config.yaml
experts_per_token: 1
d_shared_expert: 0
moe_layers: [0, 2, 4, 6, 8]
router_score: "softmax"
normalize_top_k: false
routed_scale: 5.66
balance_loss: 0.00254
beta2: 0.95
batch_tokens: 32768
steps: 8179
Below are experts of layer 2 (counted from 0) of a mixture-of-experts language model. Rows are named router (the router's row for the expert), gate (a neuron's input weights, with its number), up (a neuron's input weights, with its number) and show model dimensions 0-191. Each number is 128 + 32 x the weight over its row's rms, rounded and kept within 0 to 255. Numbers have three digits each.
Before each expert's rows: "mostly gets" lists some tokens that are sent to it at least half of the time. This comes from a sample of Wikipedia text that the model never trained on.

# expert 3
mostly gets: ".", ",", ":", "°", "′", "″"
router:164088121129083098125109176088169159152083114120088149070165108106091102081143144123164155155080149147158111162152158154070089153109152148152170135138149088121169139173137144073186120165107124107151145131150173169179150131151066130162119125107077131141085071148170086141125067113111134063074126118076093152191089155108094141117159159137112167144155141129109125153100098092090155154185161094099111116173182162187164108142106088074168185155133182117146101141137199080082128142095137066139120153106115086159119118088081073151154166094138144078153119131094136112157106124153080137
gate4:095132180111115142138113106183094104071099103146099148125104099182145154172126146135082114090179143058088164095151120123120127163111125134082161126113150148129095134148102113127121140156120109101091105139101137062068142148086122086158115126180099092047168140146105139134123194152112157177148125109242144143135113185101112083128169144140130155089142163168133092158200163225168086113118108077136175117089081127108106106151117157095177090080135107139164164143130129162144199146179130092129129105117129139095198165139160150102137089144135149143106119154124155142161140066131163077
up4:132210127087144060137086080186052028128128117082097145119133096155159089132114149089102088088114171072157176109077163091111173205111101170075114115078115112122112138144123183135134078131181099115153114120121065148117086152155132117106121110146112124089128139146088139143093167127174129105135149099140164133101063144131130174172199131148099151166135121138139149077165101137156144092133101163168130126115116195131125162181135138116094144136147147107136163114135152106165098130155083127083143115089112113158087144090167152147176120167099099073144101168065155138135075138121194112
gate5:133153107160130092092120070084107119119108184108150084108143162186169093115169118109144136092142211193174104137178092119090096105172104135128160175093101109094039133155104138207160130150149132127130128164108136148084102090137121111122140141096160140174166145137142132171124169156128137119123065085110110106104156197143153110178122115140119127111126110170108109133064082144108113121084121036103094155130072163165146178133104160131111108121153138145173144050123160119147103132140163168141106139143092098089100189101138076101081132135110054114129124066059077140100123130142117086
up5:153141151117102095081155132095100149115130138136100084130089090133192162148127107096158134112201147067145114135126087155119152130145068128141125193114094124086115170153078109149109132166171136139113117113146107151135150107098183095168143166125113129154178157143174112138176208132170158109128123099135086077074145135157137101135151114116032197074092123146113120158090114146152134138150131091085094131153109144162128145128082179124109179095122103103134120084138118164137062141202143088143100135172127056135089168158135076100085131073110096118132196112100030144107138082117139076
gate6:171137201148140107111094065195109044099103150088119125226127160126135127171124141126099149183142102108130139087109130164132093151104092153139114141127127140097081182134155066146081149183070121120172145107158105061083072173102128122128103144121162119138185168163130176133127104117061154155121155141194175118103133144133146132143127085101132139123106134139102144181172148199176115085113128115129160118112176138178155167095196128159129090127147099144102135166179138131152175117136134176206107129113174165123131136158176115125096086114125152134084116138161139171084153095164179108
up6:140103147210174120134163157109124117137164110108109113111143120094160126134123142157214169107119136112059145098142147125114071116114109106153164099104114138088146153095135130082100188105160118139106152132104120136092099088047135129099197121070124130190089138072151108190145157129113069147150177221127169099134141130139063135160164126098082101192146094164142122150133125114105083108106125139157073103113130128142078112165130116131157062093123086104143115100147093164111078108123080112151098072131111142124087207141095094126200148124068094115168128154092109115103123147062125093
gate7:148119133092168177136111123160087156115099146166116129141115105146132150187161118150124130135184140138151139062114115148158150135123105140162148133145133130139105151088115101126096151143121133076102084100132119128055155191113132085143125130211166110123111159157055168140095167134058162175147151127195137126118116138143184133084140116083092149107150107106106203116218152224194076119121109119123099146125201127132077106131141146115132093065113114170099157169124121117169146097142123130159095159127161142123097154186179171085119096173095156158120141170180090150137128106164192068
up7:140117143113158160142117116161085138121113151175128134083058078106109185159164099151093089137159135158175152079064149159152119159140106080129154151101147141120157129115088088107153133144153143081104107076152096116078147221073109142162184144200137139125098172144074153136127140097075196176129147150151130130140141178141179160101126142112138139102113118134116120123210173182189091105131116066158109160154180145116067114100136136108112125066148121129132179186110110117167149080141132091128077119175163143140097101184148178108134093109140182165153145154144100174140112119163170083
gate8:123161132096088136110187118111077101035121142155113147203115116144136160159077128159133109121122102180163171121156144105143159113109126183112101093093128118193116166148105130083084140157096122140120118114112136131063144143140161083172162119141164123135144144121118134114109168122049151156057068115174143152085125147126133126129114044115137184095124143123130075149191194183149172145108104133177095147110118132079149103130139129134082118132116081142132134156107142088142125135092154135148075137101157152112065154172104073054167141047146110121130122081202102100115126105080124055
up8:136157139103163100115183140094114126056128127159127152195126142106094152148122094122128114110063115181122141119178167116117147100096120174111115102133088134187127179146126150053133097127118131149164082107120161173095136090134152051134147109139119100110168099139120138113140120105120170142136071071152112170057108130119131096175135095114142161109144144133155052147073126113126177164115118175128123153127111111045128126136147130124097156161084098112157125143117196100165126124069109108122133107136113105144121113176074087084184175039142087091133133046161093081092080126058085084
gate9:114137113060104185109129067099098154139127127142096093106171116093106152094087139137172105137177170147111180081120113074127180129144091160085061129099089151129151106129090149169091124106118117118118104167149133107102134089105140115122160150184165145153150161113079136131136120149098166137113153112030137138175134103124130150121092105148135107139136137084133116131102170160177103124149069157172074174148122128076163139147100149133186112140137147191113129116112163111085127135106102077163140169072105151071147061144088092134176150174154090160131138076157027160073094050124149087
up9:142126138195169081126119175136147103142130146126173165142097116192138106157161109103093146115078097083160086175146117163149079112122153110161188128176166110147082143126152125110155141154141146152152147083126109119172123172122112131135090125114084139062098094145202140149123134092151075146137117154228116135065154148136122117133160161128111131108123113168119149128166104084108120134110192106060200105103122116172093127062155111120057136108107120068131147127141088165188135138142155202099118086165141117174112188105161166121101119091106151095129114163088220102153163186117121151
gate10:184164164156169066094127096128115119114095054126083144132171128121144161151150120114145081137151068120161163102142096140122172160113180164152157144152118122109119142090117108112049154054176139110118094150168201124131095120112199127133125119117140132131136092102120113148151123152091103161103129051109092084138193113093130093085104098144058093108099159186140117140164114077084106076130142146091141081156118133099107126112085125146089108116073077168125126137085079176140127167092091132176095174138127156108095192155095177099123168130066158091108108164125110126128054148163119089
up10:183152123163185087080121099139122119108115086113070173145179104087121163129122122132144080149150054150167149108154092139135166160124164151139148160166104127119120156084129114110056150067169125139158090151158200140116101114112173124139135109103147131122143075109148088145171106120055105154100112068105093089132205115103119100079083082130068103121112171161143120152175105073087087064134174136085171090132114111084135103127082106128099090116097104169129105141088082172113146167076097116178098169141135138125130173145092190128088174144091144093156136177138125133130077134148078108
gate11:138122140178146152152138186162158133153125122131089109209153090182131113089156112108138154165141175108120138127151078069120161141220103123133146093118162125085104092155175131170071116131127109060191199058105113121112151190155154133137114179130200143138114174129101120170110122152122112122185142085092153127125134132150147073120124134111117133068194136139132120140154129145177138158105115123140149112161118092103139126080190156080163074106146083125052145142076141108127108111135137112152150166166132153121130039104095142167070106136154155068085132163169146137162109074106108091
up11:132128107170147149141137184153155086165105119126106102199146089167136118077137126094155106138138164121122112134146079074116127118187102139133125081120169125086119105157167144164053124133122114055194197091110113115132187210134150117119125185126188148149114170112092121186124100159103137129169122091079137129126135120166159076113126134154125136080215132126137134157166107146157157155111128131109138133136123068098122133096155149095149074118151082122077142131058138117099131100135130089123183149151093117088132056102078155159097102132146153081056140177176120141163092057128063106
gate12:131142128090194165114175163108127075093147119093138192067173127108137093162185105112112103134117170149103099112101139163153050123067148124094121192147098174149157148101153165140076152125087092154149100171144117193102141109119134176088104113130062093184122130119102173104162102109138142100123142142096120095130154080127109118099127165201181094107089125124099201113091159115145113147162122152108111090147137122126115118086111135127107072138123144061095119192142162077153069089146098144104151117138132129123123111102106164151109134142139193170036150083116178196138142083173114101
up12:153118085146074066101086094115149175160109107151129075171083119161168160114111144114132141105172127112116137107163154069148222069146106171118105136127139092115130081132151103066136072114149160135111115082133139079117089129121140112092092114096164204069147134115167152173116137137124071125130115137111116118126122134085173193165134090073084170122174129135123025124105123118096124111089085114170122128152169089124112133161152114140143145171152123189146125088098083168085188121118149143078118146085149090079111145154121155107183146140142069106191136124124061090118147154085168134
gate13:114159142189090128152140093140149112086144098111130064125126138102104074124055170098095113112178137191123188129119122198161140155130123068141108134141125179047117080150124182090127128156105119127103077193142179104169142137081095135129114112141098173109146109189078130177098116146156096173100146123119075105129092096188114190111104136149111098118160101098179138097149049159141093161140123175091104094134109142116102140092202079147136122125132133162149113150137089083085140174131147086113126113109117146098088113131165057144142080129125140136165150112157078129107080102170191162
up13:111115070099122168138132184139135147143093136098059167157141109162126145057208041139123117101124130097129003145141120064099137124157103158059164146084107161181128142081104139168153130112167139096131123092102135136073132120164155131143159094104109099155166131063137155080137104150163093104122146172105147111176160147146113116116157163134116169052141144180123134158150107135141154097100066122140084130143131159081112122097145190137167120155123117181161134096120130181145103092203125118070101127175124135090086171100117131120108153126121125099130089151102161073113120179164101134
gate14:144160141122074176129122122134108139091063171146061136133124091147159130113081187155132111123164152139071171061075104132187158160176057205141088123109053180099165150148105153140054166131114099145119102159061138116102117064112128176083103126178097080127078155124142141072157162122111156219166084091113191115133116102142130205080093148160108099147135124130147179158125117137153100131108104168152090151136150141118127140136140133120151112155129143145147151086089191130073169138112132092095138177133095167117096102090101128124140116129126121155083122103154124159119126080150120111
up14:147144148135081132085133169090116115204083095145142193084132073147072141076159102118084152114144124129205160125100173098156091107149141068197159140098134127131114139184163080130146077104087114116097155128174145149152127144094102161126122163134085140060130160091117122106189116128157126132149072117121178075122119100168144132122062106165130122174135123119102163111170130109132181088101115139101176179091079169151105141127089083147126081111156071118117146123133113146135074090182095169134102144105084097138115181145117121129097123219134216125149139184132112105117142181153123130

# expert 9
mostly gets: "|", "===", "==", "\"", "== ", "===="
router:161087143156117142071119187119181092122160114173098166076091161113094066130159103081176120102069124080100125090158096127114147149161125124166124085090177085125198109167123129123141104087103137142077170139134143134179112164135109087136076154095087143099112086140177115081092103109074073095194108158095106158188093120104071123127142146098109123140154085151155120091073130107081103141099188092123098170142116173120143159158105149101090149154160100103164111111155078132142173143108092124075155099164137078130101145113074084153082173098098075167157132111136163183118097103143103113
gate4:145151136103117094121157083145152121136170145129091141093132083189158131167136164124168120163146097161176140057182166125105083045156085084121133158163100147143110111130195071112078122160189124091138095118140122113047133169099080143171084143160126116139105178143075163114147195174111164136152131094151168124062130167149141105169147135159128147135103145092135111117172115169167084103121109127155160108175115126147077125075170119137174102118130114135126167172127150120116105072164184076113090208135157129081160139127204128125103116135127168118125156181131154145113115112118203082
up4:135119149102114097108061157116145094078150111115189131142141172082121127096133129134158088163100099125126120163188072114171115120081128079141085173146129097067107090112168121124103150122131093171191138146137086095152116132049164168099158191153134131111113179106116132177107129112177112116132132109082104148163130148137109076069077114158136127136104122098189124131050114079093121137116132118224156140062086097143159134097136069143125128125181119142108093162158096154142159136148078075121208092136128080175158103086099165168125138125138153127138164098105130182105181172176122113
gate5:133204146135167119119142112095127113087133166176092143089138122108141099148119170091125131170100070087156099063154093149101111129157117085133148143149096182146135125134185107139143146128120140170148103102124181124112164147112083135147145086090192154099163062129073099144146125191140138136155076176109101154111107133085155118214152149073068176137205126138116108128135114169119117052134104117123141078158080095150156156117157123097135104114085167147142120169126135105165109157116110182134131158089157181082171087119056087096096106165100177145087122181149176154132139079092132070
up5:133090095145090153143077116138181166175148128091089109167108152156154151102148085119144140082151148180118153164139143130187131136087105160102091110104157089070062158125109150179138103140122142125141103156102106114108106116136160099149101206147098093143136144134155169183141122074121078142110158056151157153100122098187106211103152118166163076125083133104119137127085083077137143236116149131152142147049123178145083116151125127130109169174148084094102123117137068142095143133101152067131128108125104080142145136117175161134134158066128088115190121090124113121124148157143164206
gate6:097152177096102119090108080184198109094083111178165118107093081150172122089148154084102113119164087188121101144110113101113098115098092113135140110134162092137085118067132117095163048178116128195124073120138108086114174163158119073147138079155088075082078161099150154125167176117079120195142147067107162142111122126104078122097147077119122125116136156119085132102124068145189129122128131144127191114085095094144157087141091134136126118125127148111191166196157145140133087139112181075155156098095145164125123069132140175106071118106157154098110141154165115149117141105142162086
up6:168134103192135139162136145134074139140180134097119131158158135112090196147110128163159141089099182090124121129143166151167123115141157180105135117116141162166150170206153149121097235072133140066142170125076174156152119098104147199138116162110152168157159148135088131130098065152161129126103135137163090092120123110145142104153111148141107126123119104135135108112134201169114117078095105134187033150203148159145122151117184145130157153097124114112048137123133135128110172107144078210108087200189104116126127193100140131145152109122136093164145128139134113107132152150126072153
gate7:076172221096152143095098159115101084147102165148094147145134122148113139124109110124157099119192137115125144137105104173106123091132126080135188122116153114141107168181114162112101090096138175097153161159141097138143083106115129179130091103164117085087110109152117187093108121184122143081134081103138134170121167172145127065110129163123131204165137100158167103127156130090074070080088082187164115116091188110153101113116113111109135057140149152112112098145131208120200067084116154144056087142137140118097151138126149091097109062161132093156121150164104181127111129151135129194
up7:070123138095124144158107186147111057160156143136117121159119166087068105096135138133183115127163108078157129122143096101107117136146128081145136073139104108122113089160124167095121158066102151096152088166159146110125079126190122172151140082143160085127088152114137152177093139134047121099145150118110141068136147091145110115108150153110153154173149134115199138158216115142149072082090106103120128132094164141145176144110146151169142086164192131107147076094060151117172051087123138106099170122116095073081151134125147192128098130145126060152112144121112140174099098145100091207
gate8:102078116159100114103105187114134088164165138115060120082147189194088151106145162142183173101124113115124123109148127146105084088086113084154131159153154108180159133109091106128109130146112091134174198172154103112146085113145128074205142131144145154157140141108086152078081122160062134134173085124148146146169120140112082098163107125099119132095145138142162155105125173120030094120119146154151190083107055128153167118144195192144110082130128213123150150118132121106100084087171137130143131094140100183160116109142148152099138130114126123146137097178156137187177109145186102092
up8:140153118083178154158136054122113192132078132138156152138138101078157095139169069095066123136143120089151129110123150143127141159156139168099125080073107152053123135126115159109128137120169176105079106083085170102081145176176126124062096089160095148114120116120201106187144127104166152096076161130096128107134145120141153151124119105132125135105118132173145125138133064136246133131117122091140082165185195183108075179161105121118151128151147092108107125175165127152131196126099123163153151128150147058126162130160121095104137113140119134114096178098113129052105122091079157151
gate9:100072100173119151099145113106161107119100147142106125137054103116122109108140115088177130146056125133086103123113127163139134075141194110117135091086114102117084127098114175167122103114112143135170107167221095098216137148128138108180177068158134047128145131126140169116093073133142130146117132116116145130137113167124142152106115179155078121093073131155149178120146138071114092141174052165109165167102154092144112064169162116128175155079126084129168131120130139093108174125155164096095124110143094135147149169099099154142094154141155088129164140062073156156189144107135057178
up9:134132130113136109071113139123164128147089155065133122171115087116094153104151121073097126131112088095075066126072104173110075147128187139126093083113101151148097130120142170165136093068138103116134075142174108103175142173129121119111194111190118112161219137118133200127082058142145121117141130152129128126141113121125128178119104175187104184111107140152109110131154147136146108176158041143150123140128142095134123082176108175086131114127116112138126106127151191126096157166123137101091119125118119133144142112052072133183063109107105077162177143071156171114122118114187042158
gate10:179124123154111133132162150104124092086085190106143112140113162085161109138124194177109109151095123137182107106172104091112128115160130130063122159144044093155138171119163125055146121119116176109156174131087218150129150160101113176121151143193142136140081110159120109147109148090094141117134170090113132074123131120103102128200169139192123131089189144088159136113120105151174160019142145123104080122163100145093149161151126134174104143146135132159164098115090115175132074097126134182170181154120140158184136178106136140157056116140132165144122125131141104158094100089132078087
up10:179079162137096169115160148105147107072081178111129124099133141074120094172119219164122136147128136143191120094184086100116128102113129147066120122114075134129089178118167096054145121107121117151144169124079196159111140183074146164134156169163144124134109115165144143121108155080088120131120196130114127112110153171118107122190172121178106130092167166095129137126114116161195132022140139115097078093165128142124142146145120147165111135125128102154156093084117077154119092087144109123138185139146138152158160185123132139177036133145103141137125138166159077149092131118138067087
gate11:073181159111166101087111144143117150136151106144122126189120131165088069161097179049098116162165112063101068112144158150102175127126065083144130131138119130192109179080191132153104100136181107094159128136111158140120144173163137121083094122138162091080093122129149120133134148153090145129171093114191126187076146083171161145102109133123143150160140138112127171080159090202131135079186133164119171141138151117135109158125130165119159121105154157098184086120122174133167155115148103066164067131133088103104091115160101178138125192156107125136035129106128080126146138150132153087
up11:136066095153159203163144138138133077119104118100120154076156101111122177110119120166127103096097160140130175146104073148153110148152153179138139159096143200071129133176078119133154139086098094159120050100125076109112158109121109153138161145141131108113145122114127120116102167108133125139078138133075075085156129105122133106132156165154097073104112083146029174171112151098060133151131078114135130163146069161132161148132129086133151143150102123100102197119147125173116074113145133136136187098101153102177163153119157088129105100125138172134245161126049155126084102079099125107
gate12:203153134088134107228079137132172106116117150115089105169170120151136147145077110094153100124136113122161129178171082161141131108139103147128089139140129123205102145074077137197063141106107094149097134148110113129131154122100075124114144088161163141109123119142175171141113132101130167082093120149133138094107214113089046110125101154112180113126140155121203178159090086139142104177123104063130119135120134134076140095159160086133068106086082127163109125123183126112121160126105058125167117132094106080149150151153147137091095106130138120138123097165146150133135188104176158037
up12:085103125155111151041166135131103142155116105143176167123089126158137136079158153141110171137140155160111125078104158115115132148133176106109155093101123139049120123166169111080196099143160183115172111123145174111114099122187166163112082171088118099138120106107060083149147131157124086194138172064169124144128049165122193144120181105157071133148121084131059106111192171157123150077138134185165134134130103151154109162093113158133172140135175138100150151168090135140159098147168196122113155100143167173109089130125139110163120117146119115116152170110133119114107077185090114193
gate13:125178139094059055160112132165144129131131174118084143110065091194140146125112085165154155152158131152147111117129118064098184132119139103128147125149131178077138137134156084099145066167176136170107148126129136126128130106168090102122167117172097132106135153132132125114072118097147101061137069096167180129140162156162227159099124148074120113137086152132100110099149157140171133130145151185099100156109088139149133130106124161118164163146116097103145120142157115122090140064139070121127172108122088127126140062173094179182088141154149084113174091119101021102109073130165134185
up13:164148118109099115079064145115168118118164134154166096096102137165121153157179154118077120145125157157180140110146165105088196082113128162154117113112088174072128132149150064129146121152106194077111127112155093144104120122113147099187147158138107157110083098157117176192072103179165147073097085157129113130144161188176151102033165109090112128147144142164107097115120091099137113177184143090138109133167157138125095083127081163097117151159113118148152152172146198125103163125151132108156139110126074088124111105118132131171124116079080116105119114122149027088099204162142117165
gate14:142080160131094138133071192116128161111186154136165166151121079139171098152106134163129158121120127194183127139041142106124206134110118115167095131042146126141111144146109120133149110125119118164156164100115146085067171139161100115180066111116062131149166153089135063122106069102117172117156121102094095075145163146088115171140081102101150143088123134124136099184160108172139154117135123158134099140080162164117105099151114149195134085155112128079090158117129120097125055079172132152157159135125074167160173151077116148079080144127151154116139134148087105114140173084174109077
up14:143094143133099144126061199114123149104188150125177160148145084126152101150100117166139146135122139197189129157035142133121203147134117099161098129055136119149104138141110117145146120113112116157159172098112156074077160136154093126178070104110065151152169160084144069116126068104126182119149120104104096092149162139061102175142085109108139150088134146129147095185178121163140160119139123160139104119086158158105109105137122149174121099165112135074083157107132135111130049081175144133156159113128075166151178151088103137090086150126147158115133138155076122107152177071168099072

# expert 0
mostly gets: ". ", "). ", "where ", "\". ", ".\" ", "how "
router:175095074156070091087075155167140186185150127175111179084116083127123098117124094156119078166074108151137074159178094132118156150088090118110081160185189106092129143105094107176167090099153169126126140074169095146125119079172162113100082140115127094179086093111166097176141092136159133088104176075085146127147156178121183140113109139133090098123158133170155168163119111088128139165092171127132158161134140147158079117108136123109151140104178179153095090119100099136120098150159127104094169105135154116142161183080116178183158107192090100109138143083134146128141101104078096146
gate4:131132115089125141125161130120159109086084142107147132162092162128166187132117143161115130114241153121121162129145091110143108130179094129131149147120150153129077166097096113060082154094124160129085164115097143109056127147104095115200114149192111115090098100121080212083156175145110066136130158120164088107093109130105113115083180068103109145127142167133116092119151132164182155115193146095117169089172083157166126163125110187128121118125117136158151145156147127094115136070122167173177111145090200118093106185148128077108079098118153132108110123167146131132155154112186177063
up4:145132149153118124129076142131108127162163119159100099126136085179080074152121138107131139135039111106145142135125138149115127117087146127169097101139080143165163082131157126170154142171152086122174088087169092140219108112161167128092156118107172098126163102116162063151062128112147190097139097134109180164108100125122107140160057177124158103122105101171124132148121118143053135141074095155158121138073134123138137080146131082106179104122118124051104104103104125170156101181125062100104131114174065147185145026113145183108156121127067156153089133072136108140124119127103133151
gate5:163113142129102131118139140081157090047127136145116124166102131184138175170131126117114162110172153106111164117155161134179141132139121100075144094096083194119123135157116110100115134159080133099160073120077112115117137126121154106115169100119172103120130172133118168124169173146125082133092161098133188090149089136089126133130147089091104166079104159123138135056199162177194124080131048121118118153125066136151135119109155098059151105099120094099146194102164102108120165095150134152198074148131161112119181167121193096086126090130136198150073128168124071137119147122194168104
up5:068113173135155132153147132154155128190082147102114102070155166100144093100165149148113114087146137160179129160053119127062127105150071116111112140149122071158146113130131101176156094130207123120120184145140160176145056187089162067166093082052097102168108128134120117130085083148136111126162112166172161120077124114115154080101138190150153156165114125114102106129137111123144164078149147160146133082097178105087112156134112136209161081173130110152115142135138076091088105155151125120116107130117142173074098131140148174119103137177136075089112089193123149106067113151106096146
gate6:136114084110126166173127127165111103131212096150162125137148144214117133152161138083142121110156151126112134141149104139121137108123139120190090126157079160124110120141124090125158156170111173062104104082103138171152094146145130153129105183158182140127121090106163131147100159122093081140108070110100113044103161150095113149076158111109166164126173088091076185141104124107049041113151141152161120144129187136112095108139113078173116076116127091111139102127092126092118125127110064167139191152108178101064134108147119165140149095221138150188100103121116134159092117159169076107
up6:115130104097127203151181089160145077097177114113126111117096131187076127101133112110188124155116092138144120115126070094116097112126142126160134146128076072143136116103092082104142123143055114135104068110093150144119069153134130169134110102120164109146102105103176128157110187132113087179160055077091098101104161173120122112097140151113150156110195109093076209106103148099074111162149172136156147122150171102146094129144129062161098108106115136101180110117114193042128117110106096188167189150138180096095120104119092143173153086160120177167122129168155120122082118144090106105
gate7:156100068109134124161088109083146189099117201103103150183124154196118135145146178149092090171159125125094042075104123127127123137115188196125157125109140122040118072097116210106122080134123112083122122126152111116110187101187135125080109115116117119074145111201161145115157097156108119128162159168085086143144123133113145108133136091104158128159090121095128129134144195135163146083153115103115053120119124109152150102158223121115056100145114134086109121163112150068116139142132139167127147136108096095134150136067144109128134139126124114163196198115176110128158106159119155116
up7:086167094157119112121103114145135211126122116094123181127156072133188112139149074132128128088077114123138060085131143105121095141117134108133118174085094134108120127093157143077089130179161136080141094118120120165138172104205155144098142221133120141112168082096172126067099126166122176141147121154120084156131103100082077128129165101201134108111080070109143162117063165120113119120146115155085134141129163100100133112141172062145111138125090170087146113124110142098109117144126146109119098149127094169126172139111145177135127162059206140170141135160143096218111169078129089065
gate8:138104122162079138127177046111129102058104115107086127149086137111119170166151136141091148127192114065162165140087139121134130109121111110150131090080105169117122141126114103128098146169122105125124124161119143076151146178139149144153128122136147124093179154151089190128101179157127138092099119097179120104118099136124167108106115114161126137151089146087111132076174150192206128112127109153127129123135150167164097120150111087163139126036110077158076179151175096104142166071105163139160041135140082175086141174114186132061101140126158111127069110172095106095082111144144218098
up8:069218122050129154118146138124143146150146173133075209132179107156173140146141157168130133115126093105157144136120146145150164164092101134155169178147101105110111165106142142183159161145117144131131177152180119134085147158081093139165124122146131114120101115084175180084147162149123142133137099119190090100110158164097122158155148113186157118086109123136177083096171145157156082144117165149131187148166146104152175114118177116116119106134143179167170136126142166151115121126072117083075138132108188173111154166162139126079119113104082148214176144056137171191066122143124126178
gate9:121118169139100121081166125114131138091145134151146141158166147140154164105129105144049112170086125159141136108125158083123085146091097139073117056214110143168083111171136090145170114084081112174144181148093151094102164174067144142105094149149157169185114156144093120143128104191109169121106110197131082135142148155159147159102074100101145128117106130100150051118151142140096090125168103177077131100095120064152096144122123165129133088156097157141120148103133086202114144069154147067167119144151101118165172140104141142147153075133199168133102126126173067097178175135152138140
up9:142145100145172121141100155155134120136127102067106078101109108105101120109118144120190094081180135117091136173141077157128135092144143136153152161036127113083190129072116195111075164150164128062100087076180108171216103109163112111137153132103105107056150107127121132113110136052135115158170163069137201128111128103111075098118133130135159133139119130146086158153099134136145151123108154067147159133167143165094190102109150109151132184100150091114122115144113173061134129167113153180106127123099154142100108121157150140083125168122078106128136142124073227155082087112125135104
gate10:124079160147115170153146101111100095097106150127095121197067110176101165207133150112094164145184137093120146090087140092168065166081093164097150103109138178095108124116152117092159124174093129105083149117120117130124119134154170149141138122132173101131176120167148176139068189150081143120119113157215125133178099161087122114069146121119136165104152159136092150071192141221226134152145127112114131096141121158143165123142134121094131073071116149143137161152138136125124134069161181171173099150135146152117127113151169105120133106087148156138142076155127140153146144120157198071
up10:120096110119085100093162172138145121124132120094161100181156131152144056073143141207130173140117137161170149139183168155138159111154056048147121168102118139134151179138124112075127137114157175170141119140095145166174139136097148112140135129106138149100115155113135139065122106066170128133136092113078106158097174103053143139146173166088165097124125162134090184142180078132101115116079141202136133151076145148056075171158135153132140086143083150136161151167130155073117103114105142174125063159096106121108114170111124119164129159179168060095126137171108129134097133109150068173
gate11:152118189110071134110116102128131107091165119108108126136103092135130137144122181079141141199170114125122124085150126108161129083106079091084090101084147183135163129142151151087164190099117114124069083134135159112109087095169132161103127152091128115109172109157049168088103173112079100089136167133155115128094118163124073167139087139105131144198129194134096075095167136163160166141160088081146124101182094132172089140173158137085146105105087129139134157111147105112160153089138127132190192135109176183043150160135205115118075121173160125112116093114077145122123133119181133104
up11:126100141085085104091123167068121065142169136106148080100131148179122095088114138109133137184097065141157088089129097171109132117126081095121139098167106150105091119147140110127198180110131109155159132129154110105082147073153110132119109171091132144105180118143133160096121146121097144092139181113132107142158193151155120146166081140122084149195182179156106104107079110104146157137160129104171148133139098085097054136144142148086198050123144152094150117128211078085122055139178123079168133095144118146096174132134134135154137151130126078099081128088065166185141085136159116168
gate12:165095104140140143164147052102133127125117133125156114123121036158119166074172081067155118085125059165069125095125141136132045100137134147099113116138190132138135146119120105103097185105124224120144216122157145126122115092159129087134145148180109039122143149141163148148132152116193078083101111140165091133123133126120187128161117176121132081148122134153111177127107111172175144098098087170121193157137122108131130137140099123122055147110135158144124099112150099133143134113081147153148134179122129135122126083136071125084099178067171135103178063163112117182135140100160124150
up12:126120112148153126165146134083140156116051107147192118123136056162081138134104122106158160138138136137078146128127161141136105095131105137130118090148113108130140151124152095064137140098138163112136169090129092132108078085083174104134128168237110048167117156113055111109133136077114105110123142133194124140084175158104101115214098178163123088096134160129090125120106096120104178141068157096189188178168116106096102157161138160138104173190108146199159154131154148139135154188153154155181123123148154125105124089134108102099131117121146163127145073096118108192158093075140128082
gate13:155112174159084120122086187094122092113113133130138172112134149152167080106183174114120115166141109123178141154110093192117168204150109098129114073117146102130126104102103155109080168150092088215111142063140195157099161094118193183073111068144100112142142139106169082064155097117120161141154094160117145170150135078134116068118111104127173148088063144085154101141071085166127131145127151124153100137105069120180177065140111171087104132164142130096127108096102115135094129208104113119199118089126123127138131119125179109115156135130182083156154131103087125170123131132137130131
up13:134097145163112096119098194105089106126106138114133150089153147181135107144213154130098115177153111163135123123111084207094170186147092135100116124093110134163094112100106139130056161162133117198120124064165192143101148089141173178095077046125072102132109130141137077067118085136113161141136108128125153176159128088117136064133140092116127141091094142071143101137087120179169106149122133109157140120119092139175164082123146184081117113159126098099124093090064117139099128178131147146238097105117144128143135126152166120119123116168164072124178160075122147164135128093128120107
gate14:144100055129114127175152115178165127082157144096137135173097153103118139140153173186147085114157171145112099171124189127131161154194115179137126124104135136089136155157108111158080162174178128134187119157087095152114094152185130094176071167149115110069169150148185170089118082113124131088162116134125104102131127117093137109114173148126192108181101048125159157135107090124169135067098114151071147153100133117168110177118114093128136135142147136128107155090163156056102103070108097113095104175155159121096177126153093127157185122105177147127064057088148086136134112115141164089
up14:128156162132143118049131137075124132175137107099113098113174147165118154125139056115121133197102091039091151076154104118080076058097142104127112172165103091176085144080138168168129109083072122145091136140107166139136139100114114150118158148118099169178129145155075087140146139148154104147075136137171128151086134171160130146129140118123094115089155191119060103114118136096142134188133101122189084128161124147108166129126122149141173136141144134164156120216161068140147167163165170152114183066101120128146121084082144127116110123130064082140138145170108165060159124139156106178